config.yaml
hidden_size: 192
n_experts: 64
d_shared_expert: 128
router_score: "softmax"
router_z_loss: 0.001
init_std_router: 0.0342
vocab_size: 12615
norm_eps: 1e-06
tie_word_embeddings: false
max_steps: 5203
dataset: "wikipedia_en"
Below are experts of layer 3 (counted from 0) of a mixture-of-experts language model. Rows are named router (the router's row for the expert), up (a neuron's input weights, with its number) and show model dimensions 0-47. Each number is 128 + 24 x the weight over its row's rms, rounded and kept within 0 to 255. Numbers have three digits each.
After each expert's rows: "gets" lists some tokens that make up at least twice as much of what it gets as of all text. This comes from a sample of Wikipedia text that the model never trained on. Tokens count by the router's weight.

# expert 20
router:135124166154125167138144104175144153120149124150104148120136144185152105143095131103143130144133109110143161123117153115137088133128094141126138
up0:098170127109121122133121131114120094139169133165113141104091112183107150132108114114107152115144097137128116135124115155138050140118156095122124
up1:100095127110116153102106094124144168115166125149079143131138145137131125136135121094122116149102149121144167180101164118133086139106134103158141
up2:099141134136177119107111114103124154109157133113115115177126180124160144078108150119157144108187147105128153108141124165132131132139112158128134
up3:145145097138149183099135102141118127139152097122133173134153148117115101103149123117166128131135113143078129143147105143122153163125138103145146
up4:110125143162134136133136148114129141105131181143140182128160140188139156104146125103139163153103110110144163121188169138137150106159135131172166
up5:121124177129138118095117138092156151146131097167115136133149170157094147146126118145149158067153111129126159128106057103130136127113165122109130
up6:153100155151179106142144096189158129091130133140175131136166149186165131106091163154112181110078163132136150126124146168131093108110088123088103
up7:154154122135172138130203118112146135139098113108110133166123136083152168120121114159141144136127072093133114113085119134146179110098132161120131
up8:115143121148132163114094089122120151139081135098152093144114084164129158172155130168161163148109140146122110140151138092139089187097152129146102
up9:121124148145111144093063142122096088153145138108084136115118146134151117114117177102130163119149135159129130151115073122068163128151133104138113
up10:136139138150172106159127149127104164119099126135115148082126123118124109142133146099103144169152127121099104121141153118128125115184166112121094
up11:114124133123149129147130110130156118081170186169109149112094164138073137104141129152102148152096140125090126143193127159121113093159124096145148
up12:119071118135107165142143129120145164138122096099147111140078131138138143138119086116071136128091103132138136125153166127081106100168115121131142
up13:122158157127112101151155116116129105155104162133199123146140130128134113099134157125127127140163132109115125100066129104132141143123161151124145
gets: "h", "sh", " Sh", "ab", "ad", "ath"

# expert 50
router:113167139127143132097154088128166131112175096142094145128101108130172152147143114130133136119143137151178136143130139140150134150158100151195149
up46:169143127105120127107112120151148127150132116114092149178125089121105111117124160141132128060158129114096117116157145129133154132113116153130087
up47:132105107141116137109146132138100128116143085085126146166132140152132127157105147136116177141104178124161143158119101167136159155177100142076105
up48:140148129147098102144164132144179159107135073085109133077154133119113141059178109141158120115145193105123140141141165133124120141120108127166153
up49:132127124121151100150142149102155096142088106127070119111160139153114112158094130145141156147136136101142112131166117165148147099119122086149068
up50:130115133124186158148124153118151104173101119174138123123130123093129175124150174115114103119190151154124161125151133102145108113161145115116098
up51:153118163089098146166163119133120116153122157161165122146142097171163081169123125134148140129129099101141148138120103092107110124163124160123115
up52:136168108138108145115119092122159113121151100145113169092125108115140137165153104114145106124101131130182147123081125133146121134123115120144122
up53:135151149147117139135134087126132116132145116131106116088147132123121096138121138107078146106117136131138114199132117099154139133183127125096177
up54:101154137134134156101123162109153144128158142107137116144150146070114081117170127130130074117114156174124131176146123108136157155121121131154127
up55:144139106164164108110135105149099105055117114135098125125124144121115164152130102108116107089148141160136124146123111166139143139122147112091178
up56:110146127136116152125128116135144143118128112126133128138159090152131132144115151137141141088108121166121139142150145159139177141134128126126132
up57:142106098084120131094156132116092105135161104116131106152137127111094135143149168148112166085118190150133162136144111108126120187135132118114141
up58:138147161152141119102147163126144160120192110153132157148170110118166177173131110124103128118151143145137171136126111155133120141115144142141142
up59:119122137066192097136165176177134129153182134123087116111103163117152138180133141146121141112125119161155108129109140121161112106103145130117122
gets: "k", "n", "l", "d", "z", "t"

# expert 19
router:113133134159129176099178115128148120158130128157089112146123068127106150121121108141120138141131150119166146146140141120086078175133114142164087
up0:143150117116128138090134141150150142106123181153102164176154097153125161160108125140183105113118153128187170088121113138150123120125114132095137
up1:113091177111118120098194152143137141121110105138068146108152102150155095118102133129119149124143105141128157135146092131129077116106199114151150
up2:164117121119165104093142098125132114123140150132159096168090131123127159133153098094172088153135162117099148099107160096149157112137139098152103
up3:070129127142125102153147101110167172122158162149139112129135116126146131081124116126124162132139082134162107082092075122172085152138143095139114
up4:122134140105153077162145087093101149152131146163134099132124102127076140177086124110098182095123147141108165169100142134135117116100092152161124
up5:101124137129136135132087113141086129145114138129118133143145113131154124108154146165108099120114132170126165146123148121104119102135074103127080
up6:143148164101138097133157094113150133109111112119087132116150140128129180144097105118135171147141139099124141149115143160129090134135118145139095
up7:159161109117087150097084114149115109134084160122112142127147113108129144088173094154109125105123123138102124115162157094079095131127176121126171
up8:172162148121082132155156176141115117124115135147076126154125104158116129149115140113114188138084129084165111144152119138125090135111125129125153
up9:105156162130125110086157132125070120156167100118111120140114134102122109131099108123096134101141119155145093096141104149155150126108087127111151
up10:133159105102121097123170120133116123116160139151085123130127130145153167096154166103167159064119133179128145094131165133093139205130131157114124
up11:121119084128120133129148119195080121143122146176147153109121178126117106122145119172131148164184117121152145144142120149104170118112131117082093
up12:130158135174133152113146123151142147157114155121136148116147120115106140103134122159119093101107117173083152164121185128129128118166117098130122
up13:123112129141187121118161133137105145125116125135145083111154109097135133127145135139156123088147146092136133144138159145082096109131122137146077
gets: "C", "S", "R", "M", "T", "P"

# expert 37
router:142132132118115108135159108172136146149103129140125118138068124142148122144131148186117104085122155117138146145146128164110096159123133115163144
up13:134133144090121128102144107113115145106136146103172151141164118117094128110153146152118116101127144110147158125121130162109133122124116126117134
up14:130143130080097094128126122159117112115186087157137155111123130169124110135102148151134136108150135136133158121149138121121082133115135112133152
up15:146141184136142138177092095145137154134133132140121159120151127144093138123152131142129147163104157115135113118148137126147133102141150110162112
up16:120162139100140129148118081098124111135143128141094097136167164117108134137108126093109132126166141074124120138135077106120127164149170128111112
up17:126115117106113156131124110154128157139138125159132076090109120164118113123118132164081129137056140106098123123137149126134103166101127095165167
up18:101137094104125175145119138150163126104087135135119123144128125114115077156120115088145123132115127102106152102218151154136125116104121117140141
up19:125094130146146116111163147164166143129165095114121092171137111147158126102150106147138135136127132129092103168130133107138118119126107131148139
up20:093147137124095163105140122132108119116162108158109094142141158173141090138129115149131123115103120114115140105117104147088097140131134093099122
up21:140112145115137122140147156100117146112089155176086137122095121115151152110132088091161166102151140127164104136133127124097130147127113151133114
up22:125134167169107110109139144124112142187108124131157160096131104108137108111111100110139087134103170109156122126130082128129117120127117132175118
up23:120130143135127159122111170104107095129117134130121112134146128166154093121131153177149141147144088107133150140189159118089122115165110103164141
up24:134157148185176159116137088157118152129130144154106114132134187131147153157129114158122145091085142159106146152117100112181108103132124142106135
up25:130105143109170131144087119101087136156111111166160159157125168119154160099095113123115137113101112143122127093173134156102114095142157128154142
up26:125085174145120120111114117128147135121088122140127176108121125162115133143124135145085128109131155137184162109097143159132148136108161159127149
gets: " (", " m (", ", ", " (aged ", "} (", "- Born:"

# expert 46
router:110120133159123131163133110201150141170103143145104116157125116162124111133150146140145171100128131169146122125145154105114112163106147127108104
up46:135119084150109063100117099140120125155149127120110135189118130156125160112109103147095118143119145150108169164139131127095147154106085138131121
up47:156140130156128083124123113167070132155134146119124131147093169158144116108168174120100144156122138150147119153095144103089127154095087142138156
up48:122086146100123136133166129168093102158141129089145064110129154100170098154135128079104142177129117111088107133130110126075175138136124131116092
up49:127076168181103148164146141139125145153131142107148130181117098157124130097091185166124097154115173076113136134157121176104136135116135122097121
up50:103130144127120120137186135134124099118132112125157106109097160155097084150100157172156142107128106118131069103121153063127090085127166122098121
up51:101134086136144142124128102130142114093117168109120114170157140114124159123171130114118119088161111113191150109136166143104129163126106107094093
up52:118112168144108117136125107108161127127125118129156134130176138145146125141122113168107139149111104133102092109153126166126114098135153126153137
up53:132106152155153108085118130122145160115125134137134137163081140140120168096123129117076147129137161161124128147090098119116118147101101143116091
up54:121122142123149124113108147182162122137123110122145157144124123137117109135158113104126137097096118110132113110126171123084084171108152141119115
up55:135117124143149107113099100124144135145158160149103146111125123157123088136129101081110119139135203112162131116149093083099077096077119136150144
up56:136121104114117152089123129127143153144109153119133103121101161133139136179133116080126114143115109163092133110153151141099135152180170157109130
up57:159149130122142127171082120169124112083117114192122075129136082119109126163108130145123117161123129109132123129124087151130103109111133125117077
up58:108136129088131095142120127121151110166147087141125121133120129119167089151157161119088135146125128139127124147113191124148146120111160135111133
up59:161126153135125118090132140163120118146128167148142082110137100124145131111125119178120102131141117137153116093162162140135148126129151134139122
gets: "==", "===", " ==", ":", "====", " ==="

# expert 31
router:137113137182091124148127099155130152152128119140116139148067103164086125152127110125125164158127140129132154146165151121136148117110100123134139
up0:142127147118125114113090145113176105152138120181122125122097103114168140168147146132174124088138154105141123124127138114147112096133082109138176
up1:092136093086105113162147109101123182103140140110092139137106117142104097147145145124121151103134111151137162147112126105138137177122132127126128
up2:092140088124107162173111114067133112118127134119143146162123107160117129165119108147109122137085118144072120113156151134148125161120112116125153
up3:140140115094119121129097093088151102110094144131113117144197096110144112144117146110130100101103165116120115128130131149122173111127105148109134
up4:117109123127074126100143107115091112169116149135145099101124086147123114132122136169142135151131161090176123107132151088119120117136145126162152
up5:136130125117123130154074154132152123137129152103074058117122100119139125118117121130124135104112122155100091142135170155152113146144121122132135
up6:116152119124124148114169126115083120132119148119162157124132093095117113110063137110152136107089102140147165139116119090130116133126118079121088
up7:150113160108160161138124134126083141167105123090145142116125089183116136142131119127100103131117149133130111105093171099096110140119088119120119
up8:144149126113154104132140115103115119129107146101175111102114124146125127117142137133136101095119126140127108147117161116105101139112115137120110
up9:146123133126117163153091155146105099125124147094160119120077118129096108122097119146193150097155100143060112121152109116115117125145161110119132
up10:109143095159144114167124113097096138136162133104091113143136128148133181162148142115124085104117071135112180114152105141128117158152114159123127
up11:079151127108151148125139119064100168146133106171162171171115104126135106162115125124110104104169150150138152160135146114141174095122106112147070
up12:177140146119113141207132105103128100121109096198114143136131119148144172160128116121106147090177171166111106114121134102076179119117178108139137
up13:100138145105112109084130124123127104128121183145161114116139133118092116127100148173123142112130103126105101164098109133125110160123124138127101
gets: "al", "el", "le", "ol", "il", "ul"

# expert 57
router:097162104122148172131098130136166130119158124175092161170134104161113140173156116132094119111139100163184142116154145123123134152130112153133116
up0:137135153122131108111098113101126091110155095149117131168081107131138104100142147095135127139156115158115165139129120128108111117161120131124118
up1:123129172110171138121184121139139119109094118137131124140155080117133170070102154143131137136139082151127137132142152107147123099133114138153144
up2:089162116119115163115127084122133155143087109113113138125136135113158117136128096166140107109165151106141119136135137147094097130150145144080081
up3:150141099127115137133110097131116105125088145173115163091115149099132100121110123131120104151132084126152092106100142108104060184119117112107092
up4:125149162165065150164131139136097170177137143114095162168159123167119137138134168072069149086161153161182156193131124132148139149082172149149107
up5:111144112152112145126123141123151108118110139143098151116107113102133175149138134125148147128101157148112106165189159100169112142154140170148153
up6:093095137146157124157116137121120085192149117107144120135119142173113145152103103137121124134180117100117108113103083132131116115140129140127134
up7:141154133106128103159168115115109095154087142165141105111106205143128141104112111116147120087147134135135126146170146131145116140125104141127136
up8:122082079124119107076167111157087177096134143130128139104108126123124137131132139113102140109086135109150129131127102151144127167081115136124154
up9:083124140146095156130113135148098165133082101139149173123158115131122167142167093112097096157108116131134113117171136159137130132127191109122120
up10:084152119154179144109142142145106160106089122135119139130056082155131150171137125149137132160155095150152141144137120138087159109152140160151157
up11:130164136158142094100123107126156093146117113162137103114140097141167127134133135121085059139119115103132113124119151167104130159126132129162101
up12:066135140138155104121148160142126109141131118164151145142121128129147080100140112114121101100103119154108128112131147096104129085135133115087107
up13:131144085084116154117055128134095119122103112100099139156106151150118134113148106125121145182110080118155163093125145108137110103118097138116158
gets: "ig", "um", "ag", "g", " pre", "og"

# expert 14
router:108173129144112127142141128121138148120162110143126103159109104105109142131145114149110123110128151166125143099136155117107125157166159134136127
up13:153150090135136152123128126141180139150112134103142167108124127146101143178130162121078185112138131117101127119128172100121122126152187124118120
up14:120162114140117092173137107098134126107143142145151120179151120158174174157141109123076084094123153105172141151167126175146153176095121135147102
up15:151133139150119151114114090087129142144137150123118120118123120121109158115134122154082145111140143147122139154146113134116126132143174119111147
up16:109190145178103125110121133107119171133150144116144113127138125151134151124156098142125094123103150148145125132135182123196092147099139112114127
up17:127110123113147137125093153142147136137156116128149126094132164119117156097161129139112096128134131115132113182136163114113156099147135172123099
up18:112135102167160126101131143113152165141112111095128121135100139122147133149108121140124104126168106123122115136119147126103132126135121179110126
up19:113132150122150098150163117083106088090095128126144131099114120149133167135121142092146085133107121131074128118142167120100157153159125134107093
up20:108132111157154196115101130143147167110093119122132140152107100133114121123147117139154148124064127118151154113118119136132156130159115132144105
up21:155124161146158125135089078148121126149128104126133078112153142108115085136105111110160138101118118110129113141104117098135136112148097112114144
up22:107144173083098093122172086097128122151107142171142175126135113126115094171104158096111165102118114141120135111136107153132102125111115164149152
up23:127157098092153135147137168107121128165158125100131106117126147132094143140118125078124088118160142107098133095153089153121173148156156093165107
up24:126149117144153112126154141154122108136105099143158161141103129171131114145126168130096085071165111099107137132155179132141110110105075136169132
up25:138120140154123105105129113123143135117138153183128115109104129144155111139105128157159128122097144156102174173158095180120083116108133131115127
up26:133146151094128128098111095117093148113132132159148075099089150100105123103149105104134145130164136113151126132140103150135118127064107104146146
gets: " was", " is", " were", " are", " to be", " being"

# expert 38
router:159135161163109105163131128159131153137131110159091134164135097154143108178135121130143113147146111195113167124148154106146117179136119158174122
up0:116124165170132124181107136115108168105104147102123146123157123139147062126159135107109108097108163180119109142117118157127127126128157121120135
up1:138054168132082087136146117183138188094126140125110109161132106133083177093103134124095156143128077147144094113153131121129132100161166125138085
up2:111146114163122095137147105107148107150119178132115132124068145156107151158140159098188103135112123120160157144111162137110058134085136167123102
up3:152112133091084091131110106105147106188151133154168136119140178120109134110139140146123116101158155124197124140104130109113165139147150153111111
up4:149105153158139117131091136133116147109192151125128103114183099114134141164142099106152115124122125144144099112110157118114176107099132163087111
up5:117113126194171108107151118128144130169115138140176096143159097114129136138114116107096081133123136159140139109144108127158152112108156130145132
up6:106104085142112110155186172088161132130109165113138123165090093103110147132106120115138095208110093156139145109138140123111141168127152133141142
up7:111091124149128107149104131112098137121143109163168101120133154107128136117097089126116162139107145160134138126129150137108134133165137118109100
up8:148122116177128141144100166133176174128154140099119114117134102145167163122085144153119140128105104129113129145128185109144102116167102147119100
up9:159119108163186119131149141150154127169107116117087152139129151150110126128184100122137148130120148141117141178097113152119178132144097130130130
up10:117128158136113103117096140145133143113116136157110121083103187093136084171176120101100120137105131162133146150139115131109121089138086137170090
up11:141132123140136140139132083122130129115122121074109135160090103105119178149098122118128151099128080126133150110097153158141132089084138167163145
up12:142124109109157104145131114085143135144128124110135145121125140124140163171064126063150142130121089120115136097105118104110121145126105165119137
up13:177144144172102137120161148141118126101142100137088115129100133133125144086136102111153154098120169143114117092173099121132124077119132135106123
gets: "f", "th", "m", " election", " However", " season"

# expert 32
router:144128143130095142137143105115142152123138105145089130124076126178143097126097093155121147135164144139145112086120141088123099179182121128159145
up0:178138091109141105126104118132133092101098104142140128134137145138110072137138132121096091166161128134115113132138102132146140106156125129101130
up1:100109113168122128116107118120118135135123113099172104128130137100121109156104097096174127178135120125148129117156130165117132163089148097134141
up2:132123139160107159129194111107133105111103133101152083147138087119113162115099165118140146123110138160106101170139120144150130127131148115089141
up3:143115133119131107154137106128165119143143126125136081101107148148103143128094102140105144102147124112118141080113163123124190154147124077145103
up4:115100134164079120157122154097114134104135093071109115117147056128148175115139145113109160161154143154119136071115145113156116123107130148119134
up5:112112110124113127149120132127094146108158089111144143116173128138103148107095131120125075112127130141145128164151135148107118144158113098170154
up6:108118110106100106107149115125110122141114127152106155096133147140113126153128131104113155110093120139114166138104110100157154134131113156125097
up7:101097130167112157126083115138124177124120138100099134137084125104124146116098105117170105150112146146106140167133137110142136075145106131123177
up8:129104141130123132130144173134119171108110141159137177125117142145140072132120129109075112141126130129101134175117153092128157101094147093086112
up9:158084084154103125165183117129158155122127117094125139096161166148095152106126120114150146076134108115108094135070139134100110133129152110121129
up10:101129124120130122131160166157163101119101125102111087101135090123106092146094145133098123097118116098110125142094145104088103145141143158183126
up11:165144145139120175165143109127132158139076079124108103121119137139092142156179102086131104163093134111134146133171134127125148144153146121107119
up12:170169106099150141171130140110141125088170108184130111110131111112116163140164125147119133098138109090111120117097102122133125128172112178168118
up13:105103126117134163126140124092153061131138140138105144091125146131146133113145141120185144120131123128123182127126159127097151121172110120121158
gets: "en", "a", "u", "i", "e", "os"

# expert 40
router:133148117153134143136154129166177171140145097136108116168134127158142139172118130118099114115141138148112183119117132170094109178175122150140124
up0:162120161131149142138108112136105153152149125105154094153133161162099120107146115123126128101116136136142154108151125126123129118110124134151168
up1:140111161123086165127123098157162136121143149085117170104148156186131124091111118111149121137086164149139167104129109128095142145151138107145069
up2:162159095161148160117139126121121115160116117125159129119103185140121125093131153165129121090130118127099147134098126113118191140143110117100139
up3:091168125136085119121152125137165129152143136133153084111126094097124148163146143132113110064090147160113148116117161101135128149112137160112106
up4:142116097132132117154105133118137151106130095138138157142116181124124093122090152164111148153121117088119141140174099142118126095166140138105141
up5:140108113148143157095100133161118129125132104109125141127158142167122132114122123108126089101136129183109126116099067165114092146135102099130117
up6:107098106122192156152088099134132123135136134066148102143103170125127084130167144134123104120147106147174139153099114133102112141134116102056099
up7:088146128131054151114137096088135105126115152150144154095153129129158130098119122104166091149128160118123134117139129108138146161104102130134156
up8:114118143169117114140161113155121115121116132135142135128103149073129144150136153185128120146145120101072124135127132144134090078124083107138147
up9:184106126106118120151133119077108121090128120123152146155144123149128144105111090136124139168135092140125136132155130099171111164067130115175141
up10:117097151118104122124101106104141141096141101124113124143119129127133114111119141111109133120125124150149118128142126158158120149161161126155130
up11:150144111131118155132135152135098151115082134069080181093139146107161130089166163171150137099136131140166131119133103149129096107164092100124147
up12:122129131091116136158135147144101123140112154103140148117173125121154120140154149108105114167161167176130081098094175114130090164129098102116126
up13:167127123160160164177130145109154123144098087115129163153155120138134056092119137121153128104136141136118129152109132164170149107157092174144161
gets: "1", "2", "3", " to ", " early "

# expert 62
router:110168115128110154154135145179133163146125125114103101175138095181105146159124131160114086133164162138132152143116125139033098153177129173138123
up0:139111162171141120140157153115120150143142132096129098138114156146125163108099116143137131113152124165159080093087083135122146145133097107121108
up1:146109113110145147137133141147106121113161116118122117137086139142137087122143193147105113126133097173111181153149141128084092135138105185114144
up2:147126155150161142135122096138122105117152131111135109119164179109130112136082087145112131154124139106152101140163144094117104120173128138098136
up3:110171079135185117109124133133084136153127145112084121129128101139113139098126109149123135128115126115132102112140108151143110131174165141095133
up4:140153101135165105102091110160167098117127163130062155117135161108124100112125109106145147122137207149150105157151152152132104141119130115123175
up5:098089089098130123169174169127156117136149082161125103146136102108132134148149125135146091109108139096137122106144133120134082124119116146209093
up6:105132120114099160167089100112116152114150120125091135124146149139148110120115167166136143142149117154120131116143095101094169141125178127135121
up7:135116133147151190160100131103124079139115141126111119140110142135101107119105182144139143118159099121120155130102100180112138093141117131083117
up8:123125097154113093140142116132171082102137155083125181111083164132132118123144123134130141117103143132122134184150131094117137170096115123130146
up9:104117137128117157132136143158126112172176141146119081150122163097146096163113106150143110116141125124123146112156135148106162127123156151144153
up10:109168122135211130115142117132114118141150119105139077136105119127112152077114131119130138113081121154159174077087110143139129113093152141156135
up11:094115085127139134158121146160156111097083148147132129153103141124079139117159195156128132091118128128145136128146136098120089124165109155090072
up12:137157100139185114098126129159130129110103167140101135192094087181129108123148135176145184119134110125128093141111163115132121152112128127146096
up13:100141123159132141153135155126113133114105141148128149116109142080119158123101124101135149108115108172109160154135153113097132123161120133093107
gets: "2", "M", " Z", "S", "P", "B"

# expert 8
router:132101196171127150157170115164112103138131132138115135121126103157113159136124191132100141138101139151150115097135143151142125155118106141154108
up0:124131085114107135162129124109089122125061145099114115118158137120157146150116133100106123100125133152150112129146140069075119100111055131130140
up1:106120131120121127151157108159167150107131166122105122141120127135119133109173148166129145115151128128116151164113157152124148193119163151165128
up2:125117164151116162121165132143121103114126130140102129159113128112129163134123126133132158097104148125104150151147139146112130126149106116148133
up3:083125136132133126136167108169095102124140070102117160136126128115067162151123152178138139085092154159158133126139110118180124092090147146131145
up4:157134163134163122118150117118127141108144084119123120133148137126145131098112076130135108096130131137141102117101080063136141102175096148136111
up5:149152101158144145098119126126155102143122104111125130130125126104130163137144136088112142124103143147135167104132141164117126124114141149127110
up6:167122149165104104171112122133105125180107131137130136097134097127106105137155143120104121123101159113089105148114159149125124067173114187125147
up7:137079083121100114113104164129107113142131125170105122104091062134128137107130136108130139098153172132132116134163128123110109142147140143111137
up8:164111133137131089130155119091155131163140160113145113119110121148138134145125132137186122111113075138119138125153124139141144118106129127125098
up9:126149099141098137133133110079157161145198118118156152146131161112103132179165099141124120148085134106163136143131129139141154123108170112124109
up10:153171104142126120176085142133115127143165135107097136146141106144073127129105082146090161124133144130116117138114141093111115150178137123100162
up11:113133112157150119127160117148104108121136154161121131143105163138129147125110093102149152081094104140181154188089132126125105107099133117161142
up12:139136160139130090096106104134106144147131091124141123102119143152142154124113125142132156084124119091131126096153177129071071096148128101139195
up13:128105140112195147117161128156094088137151107103112162153109120084184088098102121139155155133167108113156162124145116135084147152135147140102096
gets: "ate", "or", "ie", "ary", "ar", "y"

# expert 53
router:137091156136119137181136156143168141113129097138079149115124099159100109149143138153112158150149131131141137113097139110121125152139107119172122
up13:105106143104148129139138125116106135121139133095144147099085125116106143127136120160120156156093169164117138128131126116133122124135128141134130
up14:172188129160130107110137098106114144103126113167150123137131104125138131146139113140129132116095147143114156155174168118131126085127105154142107
up15:129104156118080162110148086125096119156100133107099111149144123149132103197174102161130097118107077145114114159142121110136166128108131130125103
up16:092132143141132144148116108118147120137149109123139133084120147134106162154146115112107096133148132147133116140125117113104164140148132134099109
up17:087150124177148143207121139162127132120129108111106141122103124096113111153154157113097141119100134113127147168165119099113123156112172110117157
up18:130126092127111121113092117134125166142158128135157154148144116119142129164102156121119124089114126129117139160165088094154099109175118072170159
up19:114129139123141122127164082067134119135109097116077098143130159107108136130134143120129120140173119138141193099139135125175157112113148126132082
up20:134145110115173155090097099137135125118162105122115139168122148146099169120186138139097126108146091114113123158099130150149069170141124129145158
up21:139166134125090161171125120095107147106128092119107106152097086130125126131187108136133127164162136139137163117144115179160123109141113072159140
up22:109125115100157144115073145149109126160134043117099148168116130141180095091131127137104104164155081122104122161101079128125132106136131151146093
up23:118147135112127109161158114138143163121080127107172124141115134153117122122107108137101150098064075145124138136112148144134155097110122127153139
up24:120149156118150121124132119120120143133097094177120105138110138153153138157137146152110157120114117132146130169103127089136104094188147120132081
up25:109140154129131135107138133158124095146122124092100133140098111110081116085165134132119118130152092149180135132146079136145080100089133132122158
up26:170142127133121179107181114096109089120108112148099196148167119100122143127116109136092110137149144134115115117131141072148136131155114098142131
gets: "em", "he", "ri", "ot", "ep", "ow"

# expert 60
router:124155134179088142145134068167146129128106134120118101177100109138135143104172118134094121096118148126144141123109133138113125128125147130146079
up13:103210105133137085124136120116125138125155131158175151132153093125142135136122152124130129161132150155144149147118126124106115137155140145098093
up14:094117117147130126111117135123124161140111191116080122147098151097135133161115122131098105126127128142144095148136121120090137132118118119105124
up15:056135129110183123133100134127124151076089152169156173122142098146156111117149122143107131125113161155137115136183146155107144126118149158113101
up16:123145164144062139163114091113142098128098115150089132078168128139120136157133124136093155117142168128114104077150153110105121091156119145161102
up17:109118136141150137126124147119133109125101133120116096144156079104138153102142156097105183105100123142115117106138094114134113089143107095148103
up18:171078131143132127172124124115091154174118146119145160134159161131109161115127147075167152124104173175111124115130152101081114132136110159126153
up19:129145157111142120116098126101115150120148118144080142133160130140082134126064092125148122079128112150109162131119103128138101083121167141150105
up20:148118156115135118141139147130156090105114095158127156132177142127109110110182103113123169140118171120150113121147133143089114136165132134108131
up21:139168100160115147133082185143133128118140135122118165182122123149154128124138137140150165105112167099137144159138168121139101151124134124059121
up22:117125108136087138137093089088136134115094102140148154110125142161121159149096104103129139116134160128143144142162129141101143076137159125088145
up23:150086106127127074139177138085121147143119143107141127129160106115078125099124076156101094154126146125128120135148117134113150147136128099151101
up24:171132148136106085071155142130135087120132115123106095126150110119105164137155122110109080141139138116125137099141119142072113111177121163158112
up25:153108137116114158139129136147178125132101090100124133108138136153144144132106111106115127157142087138143122133094138130130185115113154168141100
up26:128154167138153102169120133131107139137148086106131133155091138132136167161155161119134152103135077134123104157124103114105115145104158176120120
gets: " (", ": ", " | ", ", ", " ", ") | "

# expert 48
router:116143170114130149125135118144173118140134096133115134174126115121118096129157147160102159122117122134127143089136147145098098172146136141131135
up13:097175125117128129114117122111092136148156122140095126155134113141152150175135147115096151110113134157126119126117181160090109113153134127095137
up14:119115123118102124129134147111117136085127144131120161153092100123138118145123112112132107095148140144152175127119152096127110140128101139139173
up15:126118139142108165155153129148132145103127151146092118094132116067137163117123127102097095148132130096155054092179164162128088070112134121166154
up16:148111122163151106123106113120157107143174178083148104092160111167125134117108127109093170144098144090130147118147083160137111138093150118134132
up17:122138114140135140114109180114135182144147135106193133115129164138143154145098126141146113138125095128111144124120130075155136107136132131075103
up18:154170103162164163132126125123133117111103131153125147155124107099171127141125115113144179143141121109180116088091170112119108159118130156133141
up19:100128121088127132130116110120165141134102147155113126123119100135131092188162160160136162114117158132101119110117142159088107164111114115131122
up20:173117108104130104141132128126151147074084152125174116106171146107139068099104110119155128133167150111122135122146147121089099152138142123174137
up21:100124124156088103141135112137160192119087126147129142092134128111180101101116170106144142176125120132081139078162131126141143138115112141144118
up22:152115119147113105104112139140141095144158135140112091134125081124112146164197146129145071127143108111128103117105128108131100130153131077127116
up23:123130107189100132112143120119130193153140155132180117138139116170107146089114161136072094124121115145129175163127130104133123126162142134116155
up24:159129077127146128160143157153141140139123164128130112128111113101109147096164150160122172107120135146142107174101100158102093156130147102092133
up25:149122142136104121167139102128119120104133146149163130158141090147126101121135115085126132133120129162103111123132092152135116169103133099094146
up26:133115180122131100104146117160163104176166118117149165147116080122126148133110103110133132139135180042112115151097139133132129122125063142132099
gets: ",", " for", " that", ", and", ", but", " as"